python train.py --activation="geglu" --head_dim=64 --batch_tokens=65536
Below are experts of layer 5 (counted from 0) of a mixture-of-experts language model. Rows are named router (the router's row for the expert), gate (a neuron's input weights, with its number), up (a neuron's input weights, with its number), down (a neuron's output weights, with its number) and show model dimensions 64-127. Each number is 128 + 24 x the weight over its row's rms, rounded and kept within 0 to 255. Numbers have three digits each.
Before each expert's rows: "comes before" lists some tokens at least twice as common just after its tokens as in all text; "gets" lists some tokens that make up at least twice as much of what it gets as of all text. This comes from a sample of Wikipedia text that the model never trained on. Tokens count by the router's weight.

# expert 7
comes before: " of", " and", " in", ",", ".", " to"
gets: "er", "al", "s", "ing", "or", "ed"
router:121124121116121126146140124114136125140139105167161096180151127116107150122156148128154177159143167137129178112088104104094112124104147116103135139094178075133114166137128130092139131096142106
gate0:131113108142109157095131098095153170098133110133141113115148136135127099095188153084129104149057128187166110107114119146126150100143137132118144099124107134120099109119109116117142102142129130
up0:121174111151115098152145122141143161136116154135141098139122163169134118103111117088120122106107152124121073113118117073135141114150130131108156120081115171181140109108112122118157149091150110
down0:184106090102095152119149120115154140104085099154141114125160146150129120106142127098108097110097088123120129093105145163106133118129097077157135128073113133139094137147123123117122088134132138
gate1:112178079141121137136129098092130125122134131165126092134110127164112134150140087122154098117116174111132132125135121120137119134134111120130168146090122138112176148123119145143140094168129124
up1:100152111129162115154141127115123142130112107079142097105150137137118206141128166125126135164121143109162099132123103126168155182115125141161162094099125111125111091159142115078164157147096127
down1:116119133106185137140089113107154113113124122137156066118121139100114147127121154154121103148133139106107161140124094139146133151113167159155168099105141103139130087124140141109085150116104158
gate2:192109120130123121120167141109143116141119109127081130211140097109082174130115113107133162108130126140162120100125077120128132120099103118092136132109113157115134164114102116157166072107113151
up2:153133155133148134096122132149101188128104093125143116094138124124130099110136130100158148167118163115090140161130134147109203095141152137165137100157124127089141148100159127129092179095132113
down2:087133127172138141114116132141125118105199183140160136119153126117131104128133149178087141145144155152098175158112125130127103087128094093121116101124091086098117182141135144130119112133135126
gate3:135155144137132088167152136154111103124136131131187109117152165119169121089103089140169117114121167149106115085139126109136112118147169095159132143130157183086121156161092123142132151113156107
up3:145144140124109149138079157134161155101112151138136133144194143154151145148130124115130155108116144120151106115134113174085158112114167117167137070172126093169121118114094099086137125186117114
down3:113094152106129149126098106132135202146106127140127138148105118071109098148147103141144139145110137135117120190112134137122119141169102141132127122139099074114147134165109105146121170093123079
gate4:128115093171137154106092153072150157123185118171133153118120158113134119099113102114184104121132126110179116109078112141085151127125122110118137131123111111139141112142110125103147115136115124
up4:099099129131136118169183140109130065138160156140114104126135129121147108139142135128136123121149144146129155109128130151124128163095140104147117134149167144124122133148128112136078107157101113
down4:079145147162153100138104113109124152108109159146099123119146105073124113125121113140160163104146157110090135124129119137104110115170115059105108146142121159115118169113137112080121101123107154
gate5:149168090119143118109115095087153126141144129116120103115136103101117131126127134105133136095115148115138146145149128074110126124125124168121136081118127188095186110098138161135114113096163138
up5:076099116172123119127134156170139160124187110131101148145156088103150156128138138099120096128121153142142166144107145146124132095125144126128098090083142123167150138135126122115172111116096124
down5:148134113153156151121141145121150112111103129159196096106120142131090107145127123124143164127107106120127095095118127138171087183091114109152151144122130119108093111122140149158109137144125145
gate6:109121157110112168125119146162134139128114094133096147141105101182136140116104083139148095155118171147108128186072158085119143105135117116168115116144131089118116110153108132134091147101087101
up6:147116147099095149124140156148126138114123131105143150138087129153128210142106124151104105128180129150102157149136130094137132098121146165146120133131158154101143139152133098123099123073118133
down6:134078138091123137133143115100112163121103136142108151137140128123118176124152129137099132162142105091096129161130119126130060130082140101103160143110129114129115156136130121106144152171131106
gate7:165116114168121110138112088107131119158154091142121159128151121177085163128115136152133148122116161141126108105121152140100129103149128110116146124167111151123160151136091135072118075108128099
up7:134137125142132093152182136128173157097125118109097139161133118134098112108133185146143130142120141144091102088155109129130136127105130124106135105114143142132088169163159140140169102125139086
down7:150107153106122101122158167134171112138116179147127121113096114126129144096143089125159104131113107145140118171177130123135119134104129100112112063163158143121105111103109166179130132125141110
gate8:147136118121137112134133124119125161095118175106082186139127148122118157145151098137127101118143101108171122138144136089129127109090113113125155133139146136110156141170104142116110125160158173
up8:082156089141106093107150081156083089125101104111124169086125149123115132092123142145176116127124134111118101110115126096166129128115053093106154154147138122148100134106121147123125126117116111
down8:142123144129103136121142140118130132146140116172127109143133146132147141112141135117129139159140131153132118133164149132109100144116160141087116134156089120138145082122195158108093126144111089
gate9:130111128146156138066111077136119100107151115148106104134119138142120160079142135150169137135139119111162125138157120108095121123104106108161120161120142103104148180137093149124129153151120115
up9:158102155124154112089135117123136129069134147115143153181114136132099149107160147138136151088129114125121151168139167105140153147070121135124095112154116099139143113144129118147128115111127094
down9:149165155142163130150141116155131098115125176135149137104128127143131109153137142135145105157139149174125155112116150132086155118150154130109135104161078129155118139109148163064121119110112136
gate10:170082145168112154091095155122107125130142111162107134166151153132110132145147077093143140135085100133115128115090155112147147119146130110127130109115162131104119147150114108084145168090150120
up10:137165144121117162141094056102165120120091111142136123104093143128148123101128098092130121102114130131115113089130144129135152151146148104133132151139108132115085078077123136143150115154102130
down10:178127134158122130142113120138090137156156143135124148141117130112143147144164142096092162087128153124117173114175124118112101119103122089131123124140140097125174128142165136139162124116161101
gate11:147114119135120129140159145108105134147120098158113127148131115099139127078138122144153115168160130152149152121171130097129100143155129122155151120120151118112117169087117114153103104111123177
up11:120065092108155118138140160118112122142105146129149118098181120129151141141126143109136128104114114156109133147176147144142140135106134090120144152055122135128158084124145128113098129099157102
down11:107139158190157124127131144172118143105145133122177145137128105131149128117176104114131189109113181114149114101116097120146146127139123143130150141123086151129111141116143138150122130095164114
gate12:112126116104151139130124166157091139134156130124081141133106141135137157139164093095141105138147139093143170122139107112124124112115145109142119128110120113095145160152082094145159185127132155
up12:145146133110139136161102103151122173143117128136089130148100079076117116140204153127151113136159132130167158138150181132114102140121140092130074122144120106136172150116084129139156111143134151
down12:113156141131164134150180103148146150118116161130151140145150141094158115116139123134134152129129145127114134086135112161049153158127125111111087134144149115097118138129127121099098081079082119
gate13:143122130125059143134063110086137147124139085162120109146124138144086119091123130136113120108105119138137181120118155100100138123134077133145143162138128127177122117137107164101087155109114145
up13:109128111165161112145084129117126152155100085131099108110143136112143134110128170127134099151119119106077146112097131087151144128089081122135126154133165108126133128094117120141120136116128149
down13:093070134121106110106172149095143158121107165134067108128163134137118095091136144119109135100139131093139148108148154076115091146066101129152122099131146107130088123095130111161140163124129128
gate14:108139082138130088120119183103109133065121130131142115168149119114093162107122138144147147120112099124107110106108137148169151129165139119100130138133162144144074115125106162148109120125150098
up14:125110152117128144112177152089122100125156111135103175115146135170125137124129103106118156113100133109104159132133111103128122148149166146119156132152082101111101118115122097153114140212110148
down14:173114145089169151100146136106144125080109105116149137119128102163125118134116127186183123102118098103152097111115161109185121138136122120087122114140107147106139109145124135127127142127116107
gate15:156093114100138147108120154153128131173120114187106177109109161134081127117132124117117155152141123127154092103142132111131143136090140131135123124101145131130100121081076121109135155137131114
up15:116171144105131130128126137102144156157137078133118156151093150110104144188158127114120098104172137179118114157168108135144165126114118143107136164127125160099167111139118096129101118134100108
down15:119099101173132086079081124111102116128091120172078159120108155153137136167108171123109110135109124109122148138142134129095157138109110124132114149124079102175115125157143137072150128126148123
gate16:124121113116132111130124155101111097106153110195133113171104131124155145117093143155186125112145135083089118103145135062167141128108121118126140129102164114175131128105121100110132097132168128
up16:105147146098096154112140118154103136110124103137129138127134096107090109169132145099092058145132105066122171132134128092122145117191137108129122154105137130113156137128119143124091079128147132
down16:142150126147109090172117129144134129088114111132131096143126120131134108144182138159121114173126131175142150173094115109091146128154103115119133146136111113108173138117112123144141089153176118
gate17:169101115149139139129169140138126107144151148136090099165148093162163122139156138162128122096141137126164161103113108121118120076113118163102127185122171109098131165122130118169090118086180139
up17:094111122112110147123101094146127089182161141154125112128092136122134141170130078096140109140123115127120116136127136113144121160154127108150120120082089139123178116195111163158106129147126157
down17:120099166113152133182116140149099163205133126158134148132064131122129161156132125104134126198045120136133103129133110142096131145142119107114142130140134083127164114116099132105121146118113160
gate18:126149079099105100113146139132116101118111104139127147140196144160109156172146125124147144120195133171148120113169117090148116154137119154119115135113123180123168115148125141138145128144127127
up18:100106135161168108114075150136118117184148156149151134136134133133121147105158147118113100119101159120151172138142087128106098124134127085126104096150153111113112129082076133157115114104155102
down18:123146173145196104135138110137130117116154146102149074164112126079095108130100126155142130151126110127107123133145114124140118110148163114108141135153134121137121099146159151087103121115160160
gate19:087138120091171159112140116147136129144127169173135136101142135128117146132127116144168154115133142124156136095143142136148151144110136126200148106105094130117169121114165111138159126121140125
up19:119164124128140126152128157126114161145111109149119094122130113115089096125132162119102147152107111159160106070163073128153175113144106120156153119132129134118164148129147128136117142122129116
down19:172113091156112121087105119158103128154142133158124151123108109131151101145112168129063107169193128122125164136132149077071078127136110170135109134121185148150142096137127135157126108084117122
gate20:105104115139136114144134118131139122146100092140089120118178114122144120140126141160185136083129100104111128109136108116162116110097142112135122118098114153175137151120160168170168123129111133
up20:185085086143106120111133129119137115157147117154137154119159164132135144150113113148097121142129146107113137148120111083152139126085120159100153156104098144118097125132117125114165152112100175
down20:141104150129132122097131112129152148127155155170113120146138138121109126107129115162164149146169145132111131158138119145133170117111153127117141173142149172150122131134130081077137151118129178
gate21:121129090109130154168119153113126144136127136122102133140143117150099175137147101108109161140132167091111167129151101113167131138132147117171100121109122085120123100126127123161132167149101100
up21:144116126143107093103120118184100134146147109078155169087127097148126117097099145098135161117102160136165119141112116146163155141135109085120190130139089136100106170142113109134110130136153131
down21:124112112091112122126105128127108136129098093170175133091103129145128129124066137117124085114135092126112117101104196113123148092130139139114139101118114116096112117144123108074164098114134112

# expert 6
comes before: "\n", "-", "|", " ", "The", "==="
gets: "\n", " the", " |", "-", "|", " a"
router:133097126118125139149129117145114138116097128149174156121107152157121083091140135162113144155121148092176129112117098114122120116108164120150153120139100097163086125161126163102139120157104134
gate0:135127151158093149143134106086132106144100123155111124145137151129115109155138157125119158145100153119130109147069089139192114117154147164143125112122141103164103159155143104129146186104126082
up0:125121103170112113148135141162131151151110161130112090142116092126121144158144097175133121079160111127101109114170124144155137132127100162103134111151127119106122167125106091156127112148150107
down0:159124114137119144104181142150190135158100123127115111141136082102118183159170157129123095115114108174075123118145148165174132138099127104149114135119093131108144128120088148117119183137119117
gate1:202154159141135146143158096086146128135142143145110101169120154101100113135123131137082123110152182148146149131116101084125135121077112083122149133147107113142113148131159115068117107136137134
up1:149125088101149120125152121118133083132141154118120104131161121155118172104127134137137142121175147158154173154184102141109136146145080134131141118123115169131120094106128155073122100133144133
down1:118129109120101113136096130138132158121112126117102170125136156179119109130160134123124130098145132128109072130135142118098096141076140149119086130091183116127121135122114124135103104133101136
gate2:160092115111115151127155115090106135154138126151138120122144143154146126099142139168130120141167098125149122124126121123176085091120131149139126118143089153104102105112130093137160125112107076
up2:139135166151100137111161132189135128079133127133135092135169082154136131119147137192114138161150114149120120137127136137120176122147186135137145120140127128115108182151125096129105149116090098
down2:135101110144186133105126087077142123116107080141109125129156141126125126143104140139132078079115193154140133134168136114102112099124132117127106142142140156151155111134156126123140139121135112
gate3:181148155138110156111187147113118118100157155134113124090133146090127108163134175136150124135155133106156129146128134132158116136141128110126114150113077167123191102134139172093184151130113147
up3:163167161139095077097176157144159131091092153121141136129088137146139081132140106102123142126127154114124127118119103136180091101136162129132152106116113107109128095149154167149131176105112137
down3:130150160130175164103120130100111137094138092131129159104126122124103109118129117111083083132122149107083129161139154136117130100114127125097111153189151146164135144162164145122161139164130103
gate4:180142100114132183111133127089124153159074084126111141128169119133107102126129138116159206103098139170118113134118103125184124112147110164151165147153124128133092137114138141121105116140081094
up4:139167128134099076109119121116106111155077129122101096140101144112116118131163144149127159165092147141137142208107145150119103088140101149117134115127125144093112105155115160170146122117164112
down4:141135128128125137102117106109162104155107146106117093162106132109150158103138154155145166128177123138122161133141102106119118056115111148134165116117134123123149144137100135143143093119081095
gate5:150150099139092158138124098149117125170085154150144155180117136132122148119131102148140162105147118097148113093099109138112077175131169154089117120114123150113128124157171099121121156143120116
up5:148127171126109119145115129134135139155150120106134148151147092133185117140098149093156114169131111122170099132138152082166085117125134102073157115091142136108133165150103143121113105134087132
down5:097125151141120157093138145153105144197121141090138127123145111075113104150109159132081097119079114094123175156140125138144111115117095154106186107107143151104116117139127143106139117151107094
gate6:150149125134118150157169145124116088114163164156145119152098146135116079097151139147110121170158136136098159106162133127101132094110086114135152111165119108089130101146126090135126138081077149
up6:130104101188122140093137140119141173102107077140144137129104137147146146103151113115102148126090114110111135159135151125143174150142157125121171148131083141109078119092159130150112186095091172
down6:133167154118170133124118130181111183127090159098125149130119137102118172169141147079126115114098091140144128107137125139118094167114107107149116088147145127144126112116139124154115088105127107
gate7:134149133151141111115155147137131128141109118152147104115102173128143086110149150152123130139104154140146132089109092118110125127148198153149118102120135088108065118107074090117120111126101152
up7:137145136145139150146145074106143172131105129109137161130125096136121107119121133053129110188075126111130138145157132157129085153116136148138168136134136142107138118139108136135131139125112116
down7:161101121083127138127117163171127128149101118094143114140114150138093169122104141185156133037117139135136122109107154101109142087162149090138119116156139116092113177116133160138087134150141129
gate8:161138103097101147175100075107140127096143111111134124166172155097120137099128130155135126161145081131177106108146111095146134084109138134093108153143115145108116165148088102120119148169096119
up8:112096132078149157156137136158149135154140107172140117161162127156143132129152120120136076115150124118113130120157122148151158129126089091128154099118123132101142050143152092166118139118122143
down8:095087107101123123114143164111122092141128112145117145109155119123080108092129116151095152118146125127092112128132146114109088136124174122128101144112177113104111163091131126115128112154086142
gate9:121123125112102139160153104148134112101129120170163174128124131105090116120133185123152177068090138148100119158117163137145090107119128142154139097119109113170096086140156116133178141118105140
up9:133134126101126136113103124129107128153129148148134134113120144089106115200160117090116135087073154075141141141127083152119123119140104083090115163109131138110099122151148184110121075122130152
down9:129122167134138157123112147111113117142115098121117081118148158137099182144137119151139097145123168128127128133126141104151122093176130089125125131080122140119154109108128122128096137095139097
gate10:095135145148102138151143088139130082121142142166127112129115134147130069113158136139150152128145107139141140136133132121127093107131115175125119111157138127160088091137134081098153159145164126
up10:152153157141116114150128116169122107124128158140155102107133129115130123122135091118127130144138127132116115126120179159135103120112126074148110106129105148118125109129078126123099102145104151
down10:093155149144118145103128107087110098156130077163080158129154151114185069105135084133145155114112157135159153143106111142112130093140143163119099148163156137128100131130171106104138131149115117
gate11:118099126096146134126138145141141135174136161165145128170149156118081115137159157131136144102171164119104145088184130123121127138190132110160120099133099114161090091111137103087125126114127128
up11:173149147122145104120150118101109127107124146132111168101131124115115098153047166165137119114101112095147122109122107117137163102157118179107168100136121147166126209134141159114151132182163109
down11:118141119079104129117097140087159133115108152129108125147134134131117117150151124094132135181144138148107135123115139112101108119128110123164099115123143159114112099100103150106133137124088126
gate12:111137140127080111142150124129121123133156123176114102093110146110136095168114175118154128130105173182172114114126132098081136120139082140129133118110142125136158122080121143109124153134127151
up12:101086125126126123133134104110151135161131106144123105115146138099148087143143130154140094111135173127112110125113125162166130110156118114133159133113114086124134064080117122097132124097118085
down12:128130139124143102157118122102148165101109119129135112110111151104139130156147163093127095161091145134164087135093147151155159181086093083159163193159125159146134102110147152131121144122134147
gate13:158108140161134098101140128084158101148085153175136103154161104151104137145113146133122176119115114136155115163125127095184104115107125151160133145090182110157095107135132094103101100155109121
up13:136116149137101135117102152124128134112125144151091142186151111140149126124123143113142165137155111126081170156137134130126101146145126129121123107140156098122139137135118098159129105143140135
down13:148150132119183127143131114136142115113147145137122122151150072138140103107085134094154128137101121122117120113141165133143111124134097092149178123121094103111126115137132083099107094108149136
gate14:182112126094118112071113125112122113111124084173169135146110163081122102127145153130083129118096140105144128135110115121138153133138226102153095114129147102131103144121101092126147130165075131
up14:105127128084091106125095156108136106148086121163136114181122129139129134116135129103137122147149129131086127102088071148125118134135137109146123098126147164117096115090137130136122095114188136
down14:087126121108200142095168125106121072146141099098108125100117137159137124107136143132110131104126137119131126137103099129098132110151143109129071123130090106121167112136145169124123163128118130
gate15:123114097136096152147153135128159157137147127117132158156124134141097172094171128104114137158097095088098160102116154138106134124124139127079101083098155133169135095105118094113123134083115147
up15:114146122095169155167142130108182134138182123131139140114137128118144194138112141110135118168146154133105132105124121118100116130130131122157144088135108146124133139174175103102098122109149165
down15:120161123161140141150158134122159156150103116098107095133115103122129120137135135142142131136121141111129119195119137128137080141140186131142108088133162109149112126161096153118083179113128133
gate16:165141130093157122129113129143129135127087118108071112160095125147084136160100119174133123133098161141152114146080119082102108123138139184095131134120137104138122097113119154103121104122106110
up16:118153138144120116124128120126138163165126135090135091136101139179123126115124152101131119125130090148120128126140136118167197131136145105149145161152158108131168158115150152122114147111107099
down16:157123116188166118093130097134124139102089104181132116137127130116113134100100140155102133161070157099092151118115101143129128096125149140119115159112105108116131161124119140167122127102113164
gate17:119171147138129087138179167145090138111101133123136163083154127151100186147121136106155125124123125099165146120115106097117125114160106132127122115129118157145059119129128135113139142094130125
up17:071146086142106139126146140114146113139110132163166113132117142158128100126136146142126174109114118092158128098143159095095174100123115149096077155151126149110102116160100108152083105111145140
down17:128116145134092139101129115118144136111122160112134135146105125154133090093102120139114135131094130110157175124183120112124132128125113132132139123105149128103129133126085090087134136147106124
gate18:125136113139119140147145134123141195118121079130134148112164190136119148095120141143121139179084124117149103118076124162086144097145186145130131122150149120123122150079129125147101130148144130
up18:163105122119170149110128123185135126096097130091123121129085122146120136130134140149108132159113135141188129144135095094118124182116152116141162085141105125160106136105142139129090094107174134
down18:131093098137110157147111150111135148152148125109133110135128154132135135122119187131092093127137136162120109122123101100148115143154117094176128129147112069160110150109147133144141115141143122
gate19:121177127111120123128125140109143101127169129120117144127082165138136151140135109128121134127132147129161149112134083094176116183143180181125164162127144100164115074137156111125161128148115110
up19:123141137110128124151152089126135109128117112124104112139126118071086127139169150157092144094166131113142122128124114184118109109143090071176159106114045144159168131086187141134091156101118075
down19:131137115119150070129148082125090101156095114147143159162139129102115125161163127098114157140106093129102125158114148177111087092141095159092141110122112153150127133093156095138128096137124122
gate20:111138099147136110118153146124105159115130145131112146130121129145130120162103092149122114065117169138139138135126114091108145183102120135123093133081116122122104117177111106190141171105128136
up20:144205156113111127164158135119139132128136078158131126108126164098131130124139131134116107125112140145160110150098090104136113113119164139134090159123135146142097125112133104082129116169156106
down20:157118131122134169108169132101095143150100180147145114131159129079161143114121129113085129119149110163132082140114148142153126118135145130116158063142131086104157179176131100128121144163132137
gate21:154108123109137159166091106118129152141095082141144180183140083160127160101161119115127120141128115151117146129150124115153148128077156134192156137114164108110121133090099102112130123139123134
up21:122130137121101134152137165139171141105118136120145122141102213152151168163131111098157133094111102150134125157138152152109106144151131122113148109112112121124152082116120127123082126142149116
down21:167151127105131098160132131131127104170127132102152127130130104153147147165159072148163109152117156125121102129143132131139146143091122108169147101107136123100105112139157131147120122160155113

# expert 0
comes before: "\n", " the", "-", "|", " ", " a"
gets: " |", "\n", " of", " and", " to", " in"
router:121106098128144105171113138134070173130128152152133146131164139138113094120161124171102162160131184088117144131120124143128141107124139145150169149110158096171132140119162152125154116152076105
gate0:126151123149167102106122132109132140160087138119125121154170118104126122125139135108123149100161145148155097136100105112104157125194134098119120132105138084127121110117170118120141089123138101
up0:141116121159138126096164073080155128108139125129135132136151142160137094158099140080115149130129154110145110144150087174130147102143140118125164113131152122149132142102128139082131135097098151
down0:089093130139157100148120155168095167139077118148141141152163152075164139127123173139121111139124145101097085156180155132133146151136104139128130133145123116149134138127119133117136139124121147
gate1:128112110108159127163120133145176141140119154137074174107139129165118166159111107144155153139135136117148112117144132127123123121131149127157104153128139060115139123146101155151129081060191155
up1:107154124102132137159165081090164088071123121112138160165131111094102143134138109122153153115185127138088143120132093094153127092111104078132146066113150122116130104158122115121136100158117144
down1:091117142162149114109133165123153111136133126153069114108083165140117103121109126117164105098086145129166151158142126130145134109149133131118161113155095116124182109120133087102166098119156113
gate2:160187124121109101141130128179138106081141129087132108160154118129129124092115135116145153153068115139110118145145085099117138139115129152106116147107137185120090114115176099131113124149155133
up2:169129163105097129135099116140120138117119098142120091107093116158095189117142127093127137167135093091125167115148045124118140086151133114140101149123150116112155162115102068093118155132150123
down2:133132116100142113124147083114141137115136131103085139157157127130155107112134129107105139118090105126122142145179118103127120172135111143137110084147141151169132112127121104109160070124137124
gate3:119110107114144107104124104167113098109127148191152144122137159097125149137097154151157138064164115106104150127154157137156106194086167121101149115124121164118135129138124164126107136111130151
up3:129093131113129164118096130144137110114127077076110138123130081183147121116152141143125152114111079117112135149118090138106110122142105145175087143163113109135154126107107100130106132119129126
down3:154132175097103140166112105125127144134147157099113145114143115141071113142156123100082188150131131138121144153092097153112115081080131123158132139127142131134146151109122088157160131135122131
gate4:166146137114098142133114110135171129119148143156159134145148105100147097146153120159107145158124121137120123094166147074190137108177143126103158096146099128141109111163119122143103150147093123
up4:121116111096129151147178097113110134114111164137136088061150121165138175171084119128138148132095142137142135106146141127170144089136162110141129095155101106097127087145123154111078130096142143
down4:108136139101141143155154133125149114113142118130131126137110127109068166123118114084111106144140168116132152165136089130095173140118115156131131125116154125091137120092121144086162110105114099
gate5:159089093101126115149153161111137150090169086136125125138116151121101100138182131154112129076141093114129130087124104153110164132142109144145162059139176118096116146162110129149117122128108141
up5:135145165124186113123114112111123155114114138136139100168116145126134180140175141107143106106143130131149116137129133131134124120096108107096106111117130120133094158122142088107100136126131117
down5:101160169136087144150126127128115070099103102138071146097152157141073113123093109126151165115169081104129113142124126099102076165145161117118097160122117118152107114135101120114136136150147143
gate6:121134122116128057139098117155103151083100129057170107116149136103141149126116146110108135122089119095137112144139144141150149153055120145181158147138131162106138111087106119152133146135146126
up6:138160130107161092158117118094121124127168101136117097141139128095067115135161097084127128142168132112100134138136131150134123133136168149161105130137165110131126168162148114100165114165104111
down6:101140142160098160094121125122153117138122143160091168131122161150188152146122132168107090142137127158126128128097139132149095078127096100131156134123123155116149103112103112104083160073150118
gate7:160168081128119105147088155112096113130085100126149130152136147166140156134113103171117127156121175118122155129150117083161144139132110117158127129094122102080128155138103132111143111136140081
up7:114152117114115094148108131117123119136132110073124126160115132160146134166089068182103145097159140088127170148145118182151150121161118087149127073117124135141136137129128092092108185121136153
down7:084053087173116109120081174112121120119112128123160112130144138115139097114095092132129097127142137131126148106151150137111127166160110089142136139151150119129095119120121151144125123098126115
gate8:146171125126139135099118093135140088144136132098125119172092119091119188154116138147095135094141157139145176113117155110111095130117097114128173107125116158167127167150114153161121073142117101
up8:147150120147163102170177155173147135122156121123118144110184109134119119121123102115147150169145145123130098141100116121112127124137179126184100165137144100139109135121121134139127139128140056
down8:154185148109128120097141103130133094103096151132159117114143098135183150112113147110145084117140128100120116124175102136131116147099122152156096118123085138149112137172110114118099120116127145
gate9:133091111115138138129111164173097178141081146144133195126143149102164104111113156150102148136163141142109153082124150122132116110125122136138119126084108154146120148105112125123125115128116104
up9:168117124139127085101073119167131150123147137147130093153109118111125097118103145107111105129135133175112132134168131109155105103120164119122106064125156137153138103126114144084128128142130121
down9:124133146138167096112131128151081134133100113121125152123151123098107129141131124079148138127152099120147095148122154058092122114133135099113120163152146138138098129155144124100154145128111166
gate10:141119080132125139155096111151143114128109138121124101159131131130125191125100130127173118089107130149131171138108121139109131131108113131128117115124119119111165149159134128095132125150104169
up10:133115111115155134133134127134126103109131085153149114118140143119124137166152146151196154130099104121082127120115161137106168126131091137113129132123116180160118142205114172181112108152092123
down10:131153150117154101115125138116085158138147147091136136112159135141083140095168172107106160153136136173103127108123146134106097174136119166116097107127159129132128140094110148148146146111104081
gate11:115094088126149108155169142091105124142087134132125142142161158127104140122138146104105103099137154120135125143099129135116105110124124109126153144051129139162098086157153132102139095076126172
up11:094128121117157106126140190115119165097127166126127074162175113127141112184085081128130110138108126137118145142079118131159136137123090077108136099116142108126110149098138096094172146139148168
down11:068106157109104086128109149101120107116129073101114145152130162150117115127087178164119129162091143119104127140092114098137152135146089142150095126157143125122118127128179143115109111130120152
gate12:093155107121128113166146155113122167150127091135155069148119138152102130127130128124159129132124154143098106131088137120119161137135171112137144124130130098100168110148123089143162165104157146
up12:121152104082107115141127113136152137135126123152145099117174092133132154095136113122147108133150170087146136141103119136110132134151106119156147150157177143108101106080150103090135084160091148
down12:126131102111120145164152179143121151157117135152092130105128114124128118138133128115178093136111110140135103112132146119073142152163093100125138150124114120098114160134137141142133148184116127
gate13:121109136088151101061155083115146119159149158144092152140135112166117057142132143144105124149142141133148099128140150150124090112132113156170126134129154170177127114135107096080126118086114118
up13:134127086146123085122099135112144125115116121109117145147144156146123107149149114168071135160131121070113099119129144170169131111142138095172164080142126125095193146101125142144130156098104113
down13:127131119155147147089133098108139112175102136131080118122101122101158091156146160134115132141137111136156136161165144144078089093108170119129148158148110148113116096117142144127129126088153130
gate14:125139112123124081130210134164106142095097116093135151107160118136092149115144092134151120183099133119146094104103134097122142158130168172172146138118132086089147108171124125120108150084100111
up14:112098112143128110118112134136167110135115107131125098076132149146108096153155135153157123129108117136118101126115132086103140109155136167205120135119148111085128114140133096163118092122110144
down14:134141106115151123128120122172132156101128157118150120109142144140132114111127118121119144154124140118126110135136107112128106146148089144187165103135099118125133124124100096150139111125111166
gate15:126145088096135160141156123117129132076149140154160071126135116150149158127135174167124118096159137131143117152096122105119133110129139102161165157154155148090131116141164110116104123071119149
up15:104108099129162072133142146097097133117101129153082132113104118137148103124112130127162141136101164137179161149154156116122134133159132149141127145108110186096115101154181143111125107150195117
down15:150150140124144193141107141163148152124143126117172124140160146104115128163115137139135159094129115124046119091172140144120107140155143141122148132160127137166117115115078137110160131137108152
gate16:147121127168126111124133109128137106145138173147126084162120122140137127115117101114132129127127119137137105116175158107108072106118088094127140160125145099149095102129119107096153084140167102
up16:098124092124145166157161116087096135108164123127105113141134103135127107096136099128154161114097142135132116146055118156117159118133171118099159135124142124137147147127189138140109131124100117
down16:161106121125163138141106117169128099104122105118140082129141111141103146130121135188137127103112094073169116129163133114094104130191086108115139140126126102116074110131116143117127141127156111
gate17:103120136138131109089132139180161144134115120137118156132163174109104143125125093114120132093162151117147155116137120098135141107180122150131152173108122149131152152124132110092113143072086110
up17:113102132174138084120117142145180114086096112135137132102093141111126149142092125123113132109132141148094146125139110168110142116143151083097089133128125183113130117101141151068099118110154160
down17:126113169108114118118126102110126135141149075167099121161125158129169122127119122117127145141120155110105148104159140153125123113166086131152124127130152126129152146113157113141171176141132110
gate18:128080108115130169174112127148174108111140073158106091123172115142121178099146128109128123109145095120155084139100129151098123136135104088150152133149179128089150102119119139151089108104126159
up18:091077083087104146165118094139132167120135128115144129160147124107122127105172139166111145161144179132141146140165119125117153136147122175133150158155121100117109081135132140152119103095138123
down18:110151108132161143101172106106111130158129128117117155124131174123114140123138165157136140123133138153114154146113087120147147119123136118146110118155128116146151164082111163139107088124102144
gate19:136143143111093115168120141130122102159127107111138120142184130142097123125159107125155123112124179121160157110133112155097126129134103106127093112161099132107135119105105130157092155118126126
up19:104117128175149099151115127117118153141104120157089161114158109083142128153125149109093099123174163131108161118129153126099164149122147087116183100129136157105160140141146121137082152089096119
down19:155189135148109138133111118147127185101125114129128131109148127149128145144139098104101118187155126119132125127112115175167102113151139109165142130133146147122087150072104080140127167150101144
gate20:150110115103134116173131154120134137129122106145099162095110122125127081156147106168108147142090132100111165106096106113131181129152142113166115148126129133135141117096118108125176102105116122
up20:145135167170166118077105119105110172139074186132100118117131147159129109104108124121141108147110110107146133175103128133139124132156145129103086181139128130104115124157139119150135158102153141
down20:114110119105085136137074101163125125113114085138103080180116168126126153119140137136093154136153121123144152139171112081151128124180098137132132099135102104145112126086141156153126109142092095
gate21:136175150139103129133112127117143095143097125103119123127121174147120090131136171123102158144070162066156121123131140075141136120111151115122137127108148130155151146154094105090092100143142135
up21:175143136137131139136143122143119115148094123106153178106102166110157153129130118116125109129115133099095138139126113088129136111143134126144119117114126154158153131122109131139099068147131141
down21:149106107153116125085116147118132104167090096103160130114113136108147101131090117154135073102140090093130157136132111133177156157139154097135117110162126130130133133174111120090098123104106115